Weights of a small mixture-of-experts language model, trained from scratch on English Wikipedia: width 256, 237M tokens.
Below are experts of layer 7 (counted from 0) of a mixture-of-experts language model. Rows are named router (the router's row for the expert), gate (a neuron's input weights, with its number), up (a neuron's input weights, with its number) and show model dimensions 0-255. Each number is 128 + 32 x the weight over its row's rms, rounded and kept within 0 to 255. Numbers have three digits each.
After each expert's rows: a language model's description of what the expert responds to; "comes after" lists some tokens at least twice as common just before its tokens as in all text. This comes from a sample of Wikipedia text that the model never trained on. Tokens count by the router's weight.

# expert 61
router:172127161150180172162159174088111069143174162152075142102176085082113167152131118157117150080144131170170182097092121186166167118171185146117133151132162105099125134137146119176126092185077137183095138130151095099125109145152114108110143136138146180070143111032146097152167113113100164155194177145140108147130133127052110140130083170100151177085164135109150027159103126147125150185149177139142163112132156178137142137130144112133117074098135084110158164137110121166217145132100147127132069133149099064088123125192157130084083142184140078133135107178105093138159148150121163220111154106079138151158169152145079178127148133058165104127104129156127145107114112134105085114104106140100099117149151139125102124126126095128127095088132164138172128075126115088098158146170116
gate2:140069157215093144128105152128103108168126149121158116106132115157129138149209087167146158132148149136162170108141184097189075087141149122166203114134192101091152187120110103100121148114129114176131144176111144141151157140156130231150160106112100166177161130084134157065120140125110116094141126126132154136166154106101092083207127119114116117106116134181085117110119192126182177139088128097138074130055083165108141123108109055128079099113180060106139108127107141131175114148094164106095114189080124072123109117084085112129042103112144125127154168188142179127144160069117150159155117129177085172146132170149117112135168104134157142082118113115141105128136168136144148136130123134068133089133136158100143176124146152151076073123186146141119114089146164061136095146151103
up2:102160119124188049099132115148139095143092125157109126154143143112163129119038168087100116125110135130133121122122098157061174161093104141114041092135089145219034065138100114149131099098133163087131129091170133161098103094094132111094104162120085114104089153125138096158101107129176115153137145083178116089136111209201167142062141121193107122179155091150153132120151075129080156133114129128127161118147133094183133154118152158072138175173103163162154160160115120110067148147115095181121118119166164178162140171122121134087183167152108114135100136041136061120136145174144121083162129110144153110124085130120133144137133191126125127104075129155131142139158154132128124132104171143170147169162136112133105092141133113132162110095064160159098127208134108186070144115129172
gate3:119119156108131163178127125113160151147143141108098161097114142119169077181135154180140129104054103121158156165134074158075081105177210088140143125143034206097177145072131101076055092090216155144108136128138081106077134157139120139086159160072145138162167178078110091134185161121143153101136191099138128177123164127145108175117121121110145130106190082118145079089171123091096083148144120146068162153129166163147114121113136147094103090137127105087129133127084127121115128160111122140150142082107143107178128154123152125151145094119153119092135161153077101110086107148102116133137123085161114120129099128129114128120121169157127117141165025138104101044117167122119131110132121159059146150163157122089084126128083204074124123093101109088125172163111187144125124176083142
up3:109088120116090087081128101119101166141153135074199135099199097093115113121096153126172116135101121101130155141122084071070143126139140189128148103122076175116130123077107154102116107111181102142127163135130127124133088130157071134077111077126176092182160148111162109117176125163132111110100118138088103088148128090158109117179156156186132068140082115149141101128109117150119110165110159131100148145020146090057125122116099192113097125154130102096139101096091130167192161092106127118088117053089138111144116185140133109165185106061107132095141137170137120076066158116098100138059194103159149137071157101064159123181142191122100114081140132095107105124131163096155121122069143166138164169154169130159108136083142193135130123135129111102114087160118144178121061187108132
gate4:084156113139149065111118161082127136150088144030091128036121108140137148149123108131102115070127070164154093178127138070112046087160092098103128107069116143197138168159084123119140106115114204169148134138121177127120121105107089149102129085063142164129125088062092096102117137124085132127137050101170123157132130083122191173083045162109072153144125103128146125153134091150123153138145110125136166137175164168148121165129177148096133139164132140160113193198125180201168102161123107088122146165126109130164136145116144159153075115095155120140111159118175134133142125139127158147129156103096184119093083117173151121131088139083146168115113187120105203155109104142137138112142145127119136150135078152163154181137142167102124142045122059090136130109129129137107137108145073
up4:134149146058152227134161173161086068072221102193146168131153132145137063119154086096111127172131096131176136153118120141087144180138099148161100144116147160083130068124151132115105138123108075116133119168123064145126126127122164164176123109183114163140101136149161164185114054118144143154107189130116133131166133215140111114169197089105123149127126097173128163115089118115120138101156084134067108144110155113091117081134102099164117136140191083144155095120105083090111100106107154127160095135162200104126115114112177131139169141159134153081160098107073119134105118100108100143178111100124118139159139191026149113096164149089092134134137124103199118088117144096122118161108144109100083118162167134111088119120176158126155048129149151148108185161126145122150066132161135
gate5:069135155087148135182118134171108105146130114109122122168122159130087116147151125155117149078164094154119102099124027120135158139066131134105172145153185061139145141099082173141155095113106219149110119115136087186118162163146157119108103183087177082172126152128108141118148142163142079206133074076137098123135162092151191154179149175132107100089162169102122128141099124091151093168138139120155085065135122119111152079177164165103141166102148101141154149117148153089183147145166102117082064128067134144120154138137173146128097162190136147074066166106089161134104185149108070164135163156135092123148157042066147082158110154090160131140166124178122134130104167133142122097059129136094115119131138133135061131100179132128143155080098161145141155138124127139061126124098156
up5:109101090180104142121085112116122126123110111116150118110058183149126133133089111089164152084137129142117167141149142117150172120129061129144116088187081159142141140093178103179115138167136146095130127157116147129199141143112131168141110124119190178104160117160136137109152122149160109179082135174110129137123099108194136120093135175137176161134150132178099185152069153141136160113089091140112129148120035099119175120217118097085155193202135150176117107111157084109212146109097173102086113131120116079135095104109089137103121114163074117057068150134119099152053192117162126121093070139107145096126152126134110130055108144103131079156115081149149158177110090133181148122069156155116152168043121112192107107139124090136109090134099161096102124173154137123179114148122098
Capital letters continuing acronyms and capitalized names, often after an opening bracket or quote, such as NPR, RIAA, VOD, AsRDS.
comes after: " (", " \"", "0", "\n\n", ".\n\n", "==="

# expert 58
router:178103138135139154169180146137132106152177168180088143173102080129156166114172107115128169082167140152134140153095085141146191146177161141121140136135174065114121180107242115173160163146095144097146138157150110113201106142176132162198104135146138167083122113068103117119128120148127167146108171121160140166070139136124146126152048121166131097136205154097094029165138158157126119195159147099201149111129152125151189154098114163120125086094141064110131089134123099156189081129128076129119096143151144116088191173144121117124112138112094119177150139159093117154184137094114158152154122116154171131200152095134122141111104113066155159129089152164147173124097093181115151129137115079122106084116159116108113161079171155108163114111068099110144161105128119134105156122166130
gate2:104084153111191143138082144110087089079040108161146153111173146125109107104138100152099157158103121122072124166079092159141165087146082075134111191113135118122043099124124162122146073147174109133125126110143136139155102140130115205091142167163130190109090126127105148103063124076108144125120090060131151121163127137088132109155121126094144081129146115124099124113096174103096128136103155150173208137153128092192132105165149139146130084121165145095176067181093103131182153091167107129203159095184118130129173114181037137098139112150161099148115153153114149111113104033132137059106111141101146136128103094119105182115125131100145057109096146162123128157172141128136120054104166104135219158137102108127121131109164139148172081123161148131081087100137141112145147113156098
up2:098125139090159174143128119082085188058066148145143145141140171112096095139153092122119127158152074112074120162093137161160129169157086079144101133172135152145098146093197064179184112124149070083054136125152151167129120143134145200165189164151158160113066172106102145128075098163099195117128104121149158106151151143162154138122097118160145104103115055139099188160094143146120108115107098122142113144115135171176119125152200207109099094132182121133173091151118133134190145125105099137146144128133133134116154129061090099124087147145105155201127111119135127122096078047128123115112107106109109146118102066127192137091028093131102112117118112142154075173159128138130102044154179145113160169108122104152097178135170111099122093113164162115125137085103113133124141118123133
gate3:109153142174116153103088118126135126161090066103090154097092096142072167144121195187091131083171127060143185146071161102162120121110105152109141175147153117125108117141131107104160153064147174180147133097194169113179143103134135061121118077159153156119117140124124111159153140090075122080131088086101126145141109156084072089172119176099130206094097227119145139133115062157090153139158116133094141170102147073078096138098145155128106104113161136118145111116134141142082144124060178074108102136117134137128136127119128107108126159098107151068055116096134142166164156133169147080114159135061127153141115115109113120089111066155150148132172067126117117123117161061113133109128122169224086078146159131085078172199136142147163151156158121177123142137089120154114144105151113
up3:076135089100107122112117161121206155128141172116169164121163189113156137103049194139064145098101055107131106182124113135088085167181105098127144138150144151123090096146138129124117135156100122111154139167178157067193061093106158117164098119180155189152126122128128112152078129085121116100187115173143105097150185165061162139116165137124135089108113117147113139089151144073148118081136126158111165148190079175132103157097104165076155113075120129166173179069139143149082158142106144133171149108115125149146088096096172148102137096129108062116143173161112149089102078136136196118090091129104165092144110115105095134127079139118142159138120138093125174105046068103098121138122154135090153092149093134136132140091141137183127087107141068167063129173136081111122106189124136
gate4:155131188143063107164144155135118084161109161105129121124129148164118103106178088157117110097181119100150054174100090115098077093106110128154107129150177090066163174157113158105130133124121118075083135153077116164139075108131143149086121089136161157086143131105183150146123120112156192099190137129128064162141194120137117053183131168156168104146141123132142168114085145121137139177079149114134115117142109095103094131146104172104074141139138080139166135140166147123044109168114109190129097112142142112100088168125106135095118116082113060112100143004101170132190096161144148151106128083102124162093076135105130093146083153150123088108080103186088142158096130120191129187091159104129153124183134106132089138116127094122190117156145128188165147119109112054152156132108131
up4:083112085076166151121130102149134219116140066108139109159117133100173135101114112120163137138109134152129212097200147119128178126101153129131122125123100137162116090102068084155121152105182100150173127111129135148143138120139090099178141161171110144177131182139075102171128132116118067178050122106168191076114096119107137176171116114109122183134092173121124118109163068153154133086150105189095132091157154119176167110144109124178176102101135137120073098085122103159170143091165132104114174177115095168122191089121133129148080140140131126146164116160112103132111155101139124156071128150175126052131136142132107130110144094129131148111157119038154127071144152100080095060161121158144102119138154178126163120193103171166119135065165129158081093118143121212134071118114185
gate5:118115143141153124120064139117137128126186122140126147105137192131106115052100129113163122173123149144201105147118130075182151152090163100100121139073095139141070139118115255093152137117137145115137082124089121200166147150094121142139107135114158115174201142101153123146097161047101080166122158096118120183158111177138088127116148146151094095127139109128167118154105151056109157192150128140170115113150115111104149146133154089158155153119131156041132161112180153158121109142070101123120107069122111117089134119143078158146097166145095105083143102094142119121085123146111174108151181140124123148117186144127141152164190091183147148168159099141134134127130097129127177186113090064212142157075146063136134101123114172172079138159125114079167126153153189095083073125131127
up5:190122120127128147128160131157026168131150129141148147121157158079140090102126071118121168074102127109149103172137123123116141170157158034126132156123056125096060180151110120139187126098100127102121106137124142126129127176148207081109108156154134155095138168112113115146155115113150074129126118105159119136115103166157141145142098084120048123104131134097157139158082118133140104198168136081156078154156102079114146146104132117153160097092097166042068122172084172107166110149118099124169109116107155118156121157086106125139141170092106060154111142140118136100103198147134129133146047093168145117150104139087168097112100076108144217128138091108078125078098072128126134166134104104255171131123141146103153105133105146134105165119131087088167139131131137137108128156116172
The article the and possessives like its, their, 's, plus line-initial dashes starting infobox field lines like - Country:.
comes after: "\n", " of", " in", ")\n", " to", " for"

# expert 7
router:155107154124122144119117169163128107104185118101143138162140165120125166100125110116130204082161150187111167117102143152155201157171153106141182172092165108099137136155143094117100155156083156202128122140129072055159121095134123172143133159135123120055166106043103092127159099097146214140093132132096153115073164185123095111164110156114098123143125173199117056150105150101127175152160142146154183107098133113116206127113195089146097126129106069101102101100172125148168121160159081099119100097090123108085195131162115089086155135156093092085178108143135118135192172107096178159102133152080118138137141103138109129147133116103137131133135151163158146096140077127079125165145130149165143102135110052113091116053145123158145132106086137134170141094059152083146154100168099
gate1:080088135085125071162110132109070078133116078091159204118165122175117079116147126148159147152104129133082102179131149123145123175136128117106149167127187141135161132148067099140150089087092093116143167170105121170115112152160143152102150119158097165079132086078136132166106100122120152179098158126095187111043158122142083198175081117129170095120115124119120093151144135062149070145164113147116178162144131133127137055132120101146114072089134113117052207167082111133156139141097134140102196170096145134114133141083176101106125113127177112142121136099103156154137143125127121107124070180142146190093056171102124186104166168140146173135150105128171108070124138152047154137104153109107115189143120142038135120147187151138096128125163099178112118144128110133187105101117143
up1:140176154154095156131110115163119120123107175135086134190079137139137098146122127061103128118134114138143138105141054117073161130138096140122141140110092185115132131167168123168087149202146061136093075127108151086131162113070165143132168173171148120122165155153152139087096131145125077122184101162096079148137068172111142063115184165120167143141135142130155126115129125170138147101093189147112148120142147087127115183111156133080084167138149117157161106066132115150110120120183103102120036124155112144143158081130122125108131092138103178163122136121167087107107139105141119142144115093121075065195157151124128138155032146086062036134130178042098160158096088103198151180156109160127139106103158131148158138101093150097149129075096141143080126151116061112136124083166151
gate2:122154112111161122159157135111104100159110169104054130131122122180159151117171176079143115189145113138149075126119099167153114162196100119107141116106111150165091120078193107167167132169103170100150167152168087168115162138142121161091070106120141121140156076173120140117143104100179141096159094190116136190106123110111130172147129149202149130166166078100117089135212150083165102120111131157123077150161164198149162123131092163133129132103084140159144121111084180130123154163141100098193125174188133153142133146102134102066143095127112125158115105075096140118121125116144083137142173081167096096135171152214122143067155103138105139129085126136110096114153102106112011168107101121168141081084132150118155123080090048167100156148134130047128113120104088126120135110153149
up2:121114137078084125142182118139107198151050166153132169120192147147131132108152086172087119123142124143057088174130096183124082093131090108121149137077153115191058154134098150147133164051134120115092133131105126179116115122138209143136069160133187147124175126141118110168131058096199114147146099174084047080085161159114106144108109138120149184147131129150160112100142063125085059168142131100116138128112102131121106116188142213126118070132132148162102138099062155122129117145184119115110089088112093133181100130120112100206130078090077162158118117129130151140130139179173113147074155106143136132128099107115090110108127158102087109094089123138069124131088126089085108136130135135117136128126113134128062140163100102121146134130236156106161094116129125155116122151172112
gate3:105109153091105126172148096142088120151120203216121097168132113155180050117163122126136122164131123111108143133087144197113103077063112134089166076123117196140144152112148065081120126134107123119140103128118112140115133090081124140129146155090153119139119131090134099133151177155060153141151083095139147120057086101145128098124105099183068040190139163156151135148180123073104144160035187140108133126127122065081152112130127084157083158110135154117119070132125095147146077103120128156143110159115141131120048120112121140135169082078151113126139117184129191143117097120170157154156084124099122134143095141127101114172095168127128213109132155150160113140140149152095112168174125131121164171079104133146136133123061195135125120186108040151121111142106074084103124122146165
up3:135142141165140109185154101142094156131161162121105153158160101138142126084083128140064124131130110160168113079075141111121119103036140108175150111117083151120151167092075110090160176064112126146103142204154139101143066126103115135135168146136107138164116163116108123064157161181109164136150126129128120149089130145120149171129087153146128120099173060126093072109146109130102180175111129188105169157158138110125129138175147112185074165173125139158156115072118097119127136140114139203162169156160137119121055122073163146162120152123126094123173145090113117154096105125094113168118131104164148105128080170047173096139116158139066171070166201131155105092129115084085102218122148103069170134124170123177154157113100142132141127172127112193161095081064113108151133128070103
gate4:097132148149115135141125150074162117100179106086118108127140145155101088109112151118119104240184126131169123176187095099092128037144090160225134142111084150105110077152142144117108095109116097050127161140149169137159156079108155161158142178139083124133088139153180118080131114100146110096123106149112141076137158154146164151163098065175167074120111144111115128103154124134094166080093135155147134136144161090173085144178165193147090124138186160155086086138095086153123194102138198119112153103150075123133128141120096177157150057135118118132113165101137120150098182103182106116109158140146134125118118070125125188154161188155084147084090153135157164108139104131159086082102095102138096093108120174167157160154123133109163120130111142128174065149176091110144086073141116
up4:138104133120158100120160179153121070145132143118140144164149106098136106148169143114242166131089189121089150092125178118130140117148172119125116162101131121107126120135107053174099146159129187193157103155136128098178178126064122142127110043091103131153171083140097119187116140152110122110097178110143144126055148123054143149115088143156131106167112155143176127162093127118177102162131147070170119082170037104115077095141090167109162183091109177150136114118121108118156076199113099140154134157147146073153094097087147083120160148123102155118179113164139120128151100155134073101141121152109105142114179119135151151126103149067140158118144139079061153077082086091152101180065107101145091126134158114113124115140097195140117123137097127105115086108100135143167200141160078
Single capital initials after a space or table bar, closing quotes, apostrophes and brackets, as in 'n', "Best Film", (ALM), LaTeX braces.
comes after: " |", "-", ":", "|", ";", " \""

# expert 31
router:163106143098111200065188166148141057146148143111113146134143099105165162106135089101161176115142152194123183099086095098179140161163166155130172174122131104138109146156157109131099147182053159191186090167149101096148088096110139172143126152182117103111153110083149107106161135191111164133110146152130146105139130106105113092171066180166102128137137183162124029200137124103111110168126131113136175119157089149125187125104103096120134100116122104134176119109118109177172148130134091124110064104116090087074217155143121078113191130197119112116145148116168097133158116114133162122174151131124134174161134155115085142120196135094206136116054131174162182143150097178063158157117105096142108114137124120128101125109148130155143150117103151111154120120148107145160114150187109
gate0:128150146129095133105118120128132117173087086140129118130143163138155106187104099165144193109121202148153157170110176130101094138088071146105143065214151125137135192115095127086098089135174137149089148124135185135137167148077128096122150169109192171125164095165187136067107069168187118153148142127115144103083105182104141162080157140136167120144148068126134102103152132126104116099147141109078096108122122186145140122134151108106114136156161143133121142110104090144046127080106110108062108135087133128122170148122076180064092050150162124200096150139169160097142134149174082130148162117179152133126138115166069110080104147084097155129145185197144139128144093070161194155165130111119159145134055164091143127140096137128102127175097167110172107101141172096140130183118157
up0:091183099130096119109144050107125167107135152109107128145147092150095165144131143133118073082080131078079090119147097136177166189172134170124119104097146141152154136168176157119152138078044111158189166155114144102121176082194079203119115147104101155159140152178091114089143110172086091146060095122135153149142127092095124107131140079092114166139077163144139174139184139081160144095066169159135116116126137062137126160200077155092114158178131196155153157124102137122139062204127108098151122123188108076135126156094182135089129147089145105103106160148084163119160146136112087115107127175167068096116140149110161154177112136196095112083140134084126123186145156099130111157122076066092145135140128130128112155110133148143137143124177113104111138175127104141108109110103068
gate1:136164101144143154130170125116085064177133130124115088172092104151162168185171125117221114203111208106161176148100094137130113110140136100187190164120141125116116140078135084093153104207067118125129131155157151095110198094168136067119120153155105048133119135165114183080157144110183124142159085102103087072135103143119155130049132131144086116099138119113074130114140126119114176072138149091157070096124101076165126081110132096117162184166132122147147129188121137163106119087074151088063135099136149101139117135113129126139151165096129131083097115105136096180096155157191154130114083117155091167114149118102085110162116153117146106126133065143095143143137139074113089122108158095182145140159114131094080118109094127136153201123070089102071165174116138131122085140110122
up1:140090154125131153158101160159111193170112119185140072152112130091136096170088141235112141051157123131132130144132150108106128140155135128145061123212124153120101080129106122159174206096087149162121127097130196136142141142128126172098113096145154110200106130143145115127111063067118140157113150151122131148083131084142118139121161146090138150126039186148097127166095165100158124108116149098118121170078136097081178097118134176098131147129098158148137108081136150049135125113140161093131111162071084113130094123079083120128144126163103194166096134136088125090140125129065061149160161101157161143103139095160186111101137067092154143141127141164048161083107144104172103106105135123108157108124105143146131143121142090147152135155146208136220193151137127122102107119085168
gate2:108161155094113099165134177157176193125126127148109222090153124142105184107103115109133148137092141084085150150101118116086178202085137155135123118129157170181111141072113141085079140081150104118110140093161083156107158093094145092129125195057099151097155124143119075168131133135151138130098142103169127121122115168155116130149163134188111116162160112077101112181141156145143153175078124160154135148147176079124082123184130147139115120180107125124066102100135122109188099137147084139178109083133153123129112165117173082121138130128154155125134136084065131157086115168083132143064152142158126076121153176111103127065108133053138110073147140120141129062129142140067109111187147134136150220123169140117088127130092140078160139125023139145102136159163068164142172117096160
up2:155070093201136204110132073138089098150142150082137077126117147043136165133143149128129082128138126161127122119166117165191123067176091072121089144124085081140189130148104131155137149126113149134109102177091129110151096177160127155147124051150112130128091154114102150098113094078126117149190120178112113116092103086133185134119060088074126157102098138095095147123081120102119078134149147114167100121140123164146171149089112077125180143102115128143179181126137121130054138127130095122114124157114160183147176133186131126058060114119111097110131090140156100127121144108161120104117110138133114128157116105088139087181145154157105156162155114083099115194083117166133140108072111106132126077109120172132128158119178101168082110119231040101126120122102194063099106127162119
gate3:160127086112143180147142158132166134091081113160111109171064112175050119110109057153053145161137140086110149102099101161114097142108160142191122117087095083164182098119102108062125138105155126097092106081130112128159122170114067113093118143183130162123105142026136120137136156180148020104106119101135140100196165136090153174147124148172128113096124100120125142106097107115123164100159123092161128074151127072090128086154084181131080132089172103182136149120167070158172141107141104149107184084111134149162107134111085140155152112170229092077118098150132117189110157160073145114108105151127151100154111097114114127071177095158166139157083197160087102136118161154148115129158125111141119089148116111118172094099111162145098148130138140156131098073156157107150131133132115
up3:147088102081117164092130157142185112112133144099149130190089080124070103088065089139110129119142118107120145101105115117145137177119113092142096099089109116133146064150132081074183139099134053046167088127112108128174118139103088102059175113159120150079139138024166147142161125168118092128067103086100113098163133130137120144220128112183122120122131136124134159125043125113142153096146118093165145119169089033090161062170109142116066111101141125120124156119108093123160163108131119177171140133138120174119104110126032135148146119159187161085136045117122153172119150132107142136145122148104178135103116115068122149102188117148145150106077215137110066141113138136125143064129162118120167097101143125137134118134126121149107175111134120172157132121165137083135109140135111
First letter or opening fragment of a lowercase common word after the, a or and, as in p-ouches, app-le, confl-uence, sh-irts.
comes after: " the", "-", " and", " a", " \"", ":"

# expert 63
router:147118087130147181146216136158130118132147112097110115121115159110133133117175124143147204115150125185148138125127154177191148186142196108141157163083146133052151164079177100158127117156123183197102149216147104109166148133139141112210121165144111161076198119065132135118138131143141171123124140133146154159092112133098180114154092146116085180134185115095064035123123149149112116217182176092134147123105088118156166151095152083164144135152089114156131119099153120111162116161172159105118142086152075070088117195122163132101135126154123104122135161157110122166198145098163157105096120113098158121132159126152097135113146078053158138128099143134113156118106121188065126114142100106141111088134150124114117129091154110146126082090144126127152141069102084099112142154177072
gate2:139146111112095135119138189113139127161142078133166160130117150191126135080152099138166090165139097103140078143131155121119162123100064196146108154120148160127155119144158109112123131158099094087170085138128183112136159081104107162157115141166140104121132114143119106093073140116138165113090155111131161154162092132140096093165127145127174156185200161177112118111128211078186171139160145091119117120103095089088134162134113126121142145133111154106090139145131140108182100135161135116115139147132165012128184066135090157127155057061087169056167129176132121125172098125132116143120144022129068139121137091190108114081151130143156095143133221152142118073206144084193122045123170125117120089116135144128101134118156120133145090121099155097155112084167115147169134108159105
up2:075118170123153142104136160108102151116137117100132126106094177209148146042118091165150145168061065177154105113160130110174124122120137159115113131156128142136122121070178116091153120115120085143123108152102178138163146123126066089113103150128116153086175166143124128115102133152183194102088172126109140160077122155141147079147133121148137142145123080145094138194139151075235141160146144082116139158061066141114134089135133142149148142149134133116118176134077118092170153118094188117110091118074126085099155044121127144156119114107090173063117148149093097138142142180112169105184143095122111142119151134163157100121154103091127167152123095230131110099182158097188126078134166113143037100114168163126125083118109195113109125103086136074144149103134104153099132155081100
gate3:141136091214088142117143164116138100087082154120127148116144143184116091131151146180126151169151219142112146131139154085136119189086125166088184106141109068176099151085073129128138127128166102084130074168124097128103136134072154082149130123110145191100185128145144138153081125088155125157115116062167112117082102132105108150155153146144147047173109121084161150114073167155126189088103116132149136089149105113098117109164152087108112193111147175113122138190168144119142205182145140116112089141117084108155166097080107134152179146145113149127132141133155151095112108132174099134136152150134135084126133139107124146121069100141140114100192076180083122115131147112175181133099193131129128128198124129121087159100139161132127084114129164155073022133158121131115059186068103
up3:166153050077132156073135152124143127118091116140172163100168109102165156134098182187129180119108178106123114150150173127088148152088141099142206082155094154161101094140120125139105070120142148133139134136188164064136098127148116144100124142095140139139060162119106123162127138150165117161208183112124153162143130144112122163104110192091117095136080078142153135038091159145118169137070184132155137119157165170122155102130102110103215090153115136095174169124136138122098114146186150137068148144084127133133144117155085187112180108120128121193149161143151082084035149106139134044083094199140119136129143112158122087096210155122101099137154091145087099118162113145147113103163167138060141070102139130144141094155091166167159115130117117114151121123101142130083126127140104
gate4:130077121177121119089198136119134079134074133099097108186113120139076095135153133069135158101074108100131170141091176141131152130156084113165125081078147108106173099205152092103065085136111125106128100109124166108112102087143119127102102100151178174115024095145157142117106095112159100107103150137177171175131104102146145132086163092136176090097150157107126117125170162166101103086074100126064145071084123151124084143112145157133187138081088085182151107135180174110142127160133125204159102171071129143146141186144204116099120151202134162124149133124152108108145143155129158146142132151079137161138063159158085182060149123145126189080136109124107135076145102137122153150132147160169122109118120134145134124113169116143177078074096146063109151128143108133066105099114146
up4:142186103160149115099188118106174153104037129120185161158037095126135092171144082092112129163069115099111167096117130136129151113104121110132107089125130081115200134143134120129124091139059126101093146131128138107112115113156145110080124088110118167135093128185095129133078090133150115094096103125136097124069049083171155159064227105148138151088156104111107173092200164166132111085102161109115120117080130104094066163122152155162147153120135115153130131132174185146095135131119118159128123108094126131163103094116166117138094095139103120130163195102091127154106158140137163128130124117151140125096047146139143146077125133146050164136094148095071165074186110121169170137148141090180113125104127161175159152118145106196157076071130108097101100188116148183085169119104112
gate5:161153118109160108143178142123122129109172188145133111082140158154146102119166125127161173104135127207128219150139129144135090137167105119146134090105141125140095139129141125165111142129187148129118087139102134134130094131154135119179181116106137127193170138125092174069087101121172135106156157149115134152142170134157100078150100143121161087204181125158105118137102038169115138176137101118122159145155146082129111212156103140102114140144107150146144155071140082113128149047099052141131135095132115074133128087104133177100072164156089095122114107111107182132150106072081080115186161143103106135179084150071138143168105082135142194050066127114092150133074113185097029117164124136099135120132177074129163137118156140106149146138142120047188123105120117097133114129145148
up5:173153115077158165124140103125107157112142184102160145087141112170174168119126184156120141131147111195144184119146165156105118097120136121152132124088138113144112163084149131143071149081212139099099098136081083156127128179134129124147153128106117125163152156111054143069103109120119108094118159180141113174112098109185119139114099137140090090199123080178101150150120050141110105202179132105116122154115142098097134157167144151122097128153100175158094113060160092084107135072114094140101188085118108087136069074098160189140099203141150110138095141092113146118084129106114108130149120167149155078184090112102173132136127086132125188096047133070085142111085087160099075155171078160086111155144172118132141150094156187096140126155146071094179087115129122156123152140092135
Articles the, a, this in running prose before nouns like first or new, and the first bytes of accented or Asian-script characters.
comes after: " of", " in", " is", " as", " to", " on"

# expert 52
router:151121120120204134086151136184121124153175109100122149120129129093137181143163111080208212080111163153133159126129139133186117181163178118107172168158184075054152130103146108130132171162059139148133160121118159079193099102124115132169099136155130143115151098063212118127183160117132196131155089125124149145094130117111109119154132208147126124088125161094093051128117139199103119199177130166155138123092113120139166147131153132166123124052100094128175084146189096190173129085140124188149115131134067132092140149107146137149151138164099107126149156127070145142189133103118122149138132118139139114114160159148109155064075170066139141094176104116118153116124089123090142142152125116132161138095126117127130143107139162066144153096097114108139086138107114057141165147192119
gate1:177162113144162189128122046142149161199117085106180141103151119073101104150138138184134145142115120098174170118139119057137089127110118174100116148141162105106111097065113128085171115146110121143120123112150116141145160111105119097164106138061122086171147103080149108155095191127150144165120145058130140179123104114143142119164063127153175139153118193116147155162117121129085100096119177108162106113180090194118155135153169141131102084148086119070086148126073095160111165110104178163087120109047128158094100174157112148097114157153093160080100121155167128125131061148106165111156171169182144178116137133087141104152160143185109069146102073170134135173109180101146125043096174106146100122133126097122123161148152127167159143089143145090211134178141110110128114072134149
up1:217151052160154162154151083113075131143143090128175115113137111071155091128074130102085111093120130126149128121121105127112074080109067115096162167109098181141106146098136102126075127140167148117125133202113102124137102102147072188137076122123144168142136167113091123092088147173162124122178139124109096105121152094168188119114120133119137100141167112098145098119091134110127078109130129066164127120166123160090133178185140160118176061095086147151159144088090071120121152135188160099068097090118130096150136134127125094050086148135101160158103161112106162136095156124112131135064137167121127140133152122112152116146134054093088099107161107140142181135188166123126181075143127087193145165046108204154125064138186102164179124160124156073167155117135103128121081166134121
gate2:120124150123178130067155079150124177133125117145133176053098167049125156152125130139175074112139099164138158120097127136108143106099049067120118097083100105114109156139150134112210134163207076134125169093109161121169171137122172114139152135093142180102127135147174112112093146135134135134174109129116123090109149136151055126136199037065144164070120154131148114089098082171093144103146162148124096127151155118091126144071146169110177139110137113125102140173118122135118108063088148156115147120208139136106064116111123133111099140122157138193128129153122136154087080086130050134116179167117125156143128160155124195094108149118015128123100139151105126076134205101140135142157183103078144135128092131120160088110148141089120142107111157081108099137141115076111116072148137
up2:151117138165187171157096160063128124170134133106179115109211131164125116121148090123070111138114120099148123092128167114151073086110086130127086164110133133153136123158174145147166110133206161144138179149158120144161105051136140116119139158113132119154099182116164120121123133089150059101113136129108110146130117141176111113104121116172080118096144091111119160131147158072193179162110129131094057115120151172094113101110141177143141075153105160147126178099134113119082092087075097117190161139142129131124123138130120171142125151145114153175081127164172166121124134120118149110113135146136070117161163221056083079126159168104149152110158151121094119107108085101182153131195147120088083137106121117126133123071123103048100024105137138047131125178092080077091114069168097
gate3:111088171123117081147057154133137098159108124088180146128115128153078163104104120133158150154143174143127119160132145076121126124118169114082098090102109096125141072132127035153145166156079142146164097069121180142056074120140124072119102109154026131130151108084192132176058177132128160152136167110162173130130078086108109125165127157120135165124093149114043130123143108138095144132196164138127108073072133084140137126037136184161110119094127119140123197082140129106194154074099123111133132131104143143083127198112136155189115081094089126101126132127147081132164146173133084169094123167117129128090149131113159148122160178128110138119194137118159163099135136111093106149079155169152173169058111124119159097135113153103106124105132100080093176095126153186129109126151134
up3:160146150117145137088186146115100133096149130135101118088153118133191099180187122128106093130124074071096119089125111159110124152129107128157132158129069108123157113114102221081117053110131167069122147180161069153203174107116136134104116150118156087144069144174101155112176109132133078140111111140111114130115143175179075167142104103124135192181174081131154140143105131097161181108104072133152168167157136147095193085171100079100165126105095152090103084167153164132063103141134117128190124144136112125184153122119119144077184112108157149112118133062149120109152149088125154144129129099161124144155135108156122075083122119172079125160099121124109130125133104107088130071144139095121098146174167146115103146136137073129221144158178122209184136134108136134060205129163155
gate4:065130121143180121124096120135195111135095110094164066095115146097101169203130103125144115132139182192118122115102106085191155130169130119069127092159181106067154176130111152158195180119104139183152158156185165088137140127173094153088119125153142161174186064162148111105195142112103147182095116057080157177090154114149135138088166144143078150115103158111082096135056132133098123186126129089093111116200127142122073165164107103107126110104150118131063108132144116095123115121145138150157137098168186148131111136110097149162101219144178105111079154147148158178141121172123068136131112048143120112140131133194128117157097166139174059090151100096157129162081091158103130141120129113154150104092140153110140113105109101083133134123170124141128114132161165093132100093104107
up4:088119146105064128041123166112116159152132147141169151104066093146137169137157144161135095188143100096168131128151152111150145090138137163144122132157174146120131085103141117148172133218115139151120147136175102184106192119175123123116090138155108123157105110132054089111127155125108107109134123138094125088099077085139133155101090171147137144171086155136170119134086159152149043144100151176202132118200150133123103133086209127078094075099122083128136164141157111154148108110086059132098141072101098156134098117123128085116130104160043136168177140113111088151146103116108121127122164156123110168139130204132143130159136138146124143141119132105118127142117131123116112060146094165093159187129149149120156129128099100146111152047168173212227159108160140099158120064093076
The articles a and an, often paragraph-initial A after headings, plus word-initial fragments like Gu-, Lope-, re-.
comes after: " (", " as", " is", " \"", " with", " in"